{"experts_per_token": 8, "normalize_top_k": false, "balance_bias": true, "router_z_loss": 0.001, "lr_router": 0.000964, "num_key_value_heads": 2, "vocab_size": 5895, "norm_place": "pre", "rope_theta": 10000.0, "init_std_o": 0.0, "optimizer": "cautious_adamw", "lr_head": 0.00918, "decay_fraction": 0.94, "dataset": "wikipedia_en"}
Below are experts of layer 4 (counted from 0) of a mixture-of-experts language model. Rows are named router (the router's row for the expert), gate (a neuron's input weights, with its number), up (a neuron's input weights, with its number), down (a neuron's output weights, with its number) and show model dimensions 0-127. Each number is 500 + 25 x the weight over its row's rms, rounded and kept within 0 to 999. Numbers have three digits each.
After each expert's rows: a language model's description of what the expert responds to. This comes from a sample of Wikipedia text that the model never trained on.

# expert 12
router:520526457520489491472514532518528467454503540527484498542490527521490511484492511512492521491511483476496478475485475538529499482507514524454474451519525500466536491476497521454545491541477468508480493540545465474481513490515535504480559474479496502527475517511514483473487521487513460463478468473491495469470521496463461504508484470519463506504457497526514525498487458529492531484537
gate0:505478466535477471543522504534473501480527480550520513483463524480476487461463512549489509489515483510469519474497512542507457462503518526501456507551491508491512445491463529493493480500487507512496454544526485496485492435509561511483529495484479511503485457509488490469493502504519479493440492452487483475482498487460470508507502485498490500536533512506521519476475471514479480474476
up0:483500513492493514474482513516469502487505533518525500494487550482510496462510517522506442485490497516482540511511471556500481514470511517533532477514453470522448481506497507513463533498469507498462489486556534525497505464497539478440471508475544510523483469508454524480495500493489508477491531456513518520473474489449531490484505454473517468522507523481516501472480494536485473501450
down0:497502487508541481480460526529513514484521522498509510528466488495467456506488498540510453495528453504485430490478537560520531497485474456476480413495524488473478488522518503470485481500480517497492515534483538506481513512501529529492491488484533485545498458501522537499475512532447526540513476518546481488533483508510483482489533484471492471498503477490495524513497514487491498511472
Table cell numbers

# expert 55
router:515518478512486483491513553505511482451525533511473492512474499502499531480463496505492521484536488495487477490494463510517487500533523528462458505498532514485522504464469509478532489519474474516494464516558491440484503443502512482486537473482468468528484517524503478453464514438522502484486486490497478478470529519456472471528490491503484471512459472498515555471456502497465515493517
gate0:534514514516512489456545542505488448450457513472473489488466482538485494507492508484485552509534490475498450514507470508483489498491490487479488507463535527525508480503509467443519487486455475484507511470539504520470511524508515486522509487510484472502529486491502484485485516490535495491401490492513486500479507554510476512511513507507516498544531503519523521481449513470492533468471
up0:515509483505494519504487564483528445505519532509521512550522503508486521472498471503506470544537501540558474510500494524566541512497461497465493477506491482538535492510528500484510519513482499517483476466535461491493489481538503502492497431484506526478494492480492490509508491565501512486481496494508514501548470517443478502502492522494475479487524482550485480489468479453522528505487
down0:483480523504482536530490524497509445478513522504523480549490496513477535483499494518564510519519519478505465499539481502511545544515429449521476514505481495521511527502473534458492476454517488524475490495506522490494481488501478511486529499509514524501517508563462491519506480492484506495512510519487507467499494529491500489444503524506482424485524502509517504494443487464489546511461
Biography prepositions

# expert 48
router:529500492512474486451522518503547487448520540532474484510485507528464516460495507505475526497532501472478486467485488516528450484502517508497493472502525523521538491478495515478522451510493455518451465513535470465476532476519547472494529493481510446546478532509540473485463522496495474488477475495501486476476498504446504468506497486500479512529444475505501537487464492524500507500501
gate11:489506525492451519564495541491527522513501489517515519521498507478452482464502499491475536499542515490538510498511499529498498489482519506510470523503507498516513428498503485473496513529507554467501507519509469504479548490488519561505499508528459492494450510579534482441509504510480479511475497522505521515543500476457527490491519533487502521494530479493482479474518452518471489511495
up11:509500496527501486478509482504447497478503540511491468477491498504535488528478502523482483499441464516503471518503517488515524498503500516493510484533486533509512548474474511540456497484487531537474486444507539524478471533469505472453496479552504505542471446463466484564491489471523527509486510443492491532511505522487463504526489492506469487523503444520507501517476526474491505494529
down11:476500498538497495534516493543466502453532495510507487476464476497513484497525516507479514521473463473478535486522479471513476522497564468505503520540449490515485498480495502517478497467506538519452505499490522510518498486510530492447511523537506500492476512502522517458490501500498452486510508482453514520477470457454524474501485495528515483483458541536526568509469476485479471458477
Section headings and copulas

# expert 22
router:513514480530489494488544517499500494430501493497479507512474499490477533489493512530485500495494469449471494470469512536542483496494533518454467488535508496491518473507490513452538498519515484523489478542541475494470541487513553483472545479494470492537483515523516497474465523482510440464511467472453492477504487485491476506537477497495479527512484517506503530471478428519478508484516
gate0:480486474478460477469532517494492536494512485484515532492480508484495501547503461473477501514464484446480489496513541496526471498508543553479480479537489507522503467511499493496548541553515490476536499528464514508524532490504492528534495488454487533500499500512489457456467490477504477451529495498465487523520536501544518508527481506487518484534524511509494469480519459540486458504543
up0:531536531516584488541453506505505519526506515500502496513468487507469528483511500530494504480535515568465489475500487512484520475475504480485454505518505512507504498545507486541467508494505485522470507473526483456515530494542504472485503499467498464494478523489505481506511487550494545526479531551513537512475503499455490500459502508520495513458472477490495518531454508486492515545458
down0:481499432508493511488501516523530456501495536475468490506473482489514526487513477515525496509513491476495525496535501531503508489514550508538502535526525468490478515510448480528537511494533509463489466536491498522509493486470561486525498491485499517510501453508494539528538541477539475526510490489452495508516497479549459486465474525520540486544498510458485441488505458504504476507479
Foreign personal name pieces

# expert 56
router:506508438504453495485508563512522501464513512538465488526482506499473519501490503512487516479526470502490479481491498533515487487523506498445452485545523534473531483489474530477554499516490479510473493529543463469466516442519525480463527465467500460530476511511509471464499519492504485462480469469494477489482511492472485489519482473515491516529447472509525503486484482526471520482514
gate0:473504500514465515423486514534496499473478485471506534487518487505499504481520512466506502521486455549488472518519517525509505496506476481466455489514489470547517506519432518474536471481489493480496486516512487506521499465509477458515483489533529470533537515495509516496529463488539467519519475475536521522492482505476466489478503450490515500513495428507483515533489472549491538470501
up0:547529554497523478539527460491493482500497549524479475561469503508483484487505483565495518490533527448507545485465495487500523505523540500528520510466536521437501515514521498504484532514522493526501529512504502478477527482454539545456488528482500504487461472486487502501481532490464549488494517514485478509494503504552530511537512504498464500493511509502521500513524517498523475516521
down0:476536491510468521513491458548511504505499521499550516513510480542556482483484527481494490531531450569488480492481532519519510544508519468505518477547476534514496504490472487480514489534494483465516488500499471458511496468495524498456523508497520503464484509460524498459512476482476533478492455500470563491500513483496499466463534457523491509523493473523480466510464487510491509467496
Place and time prepositions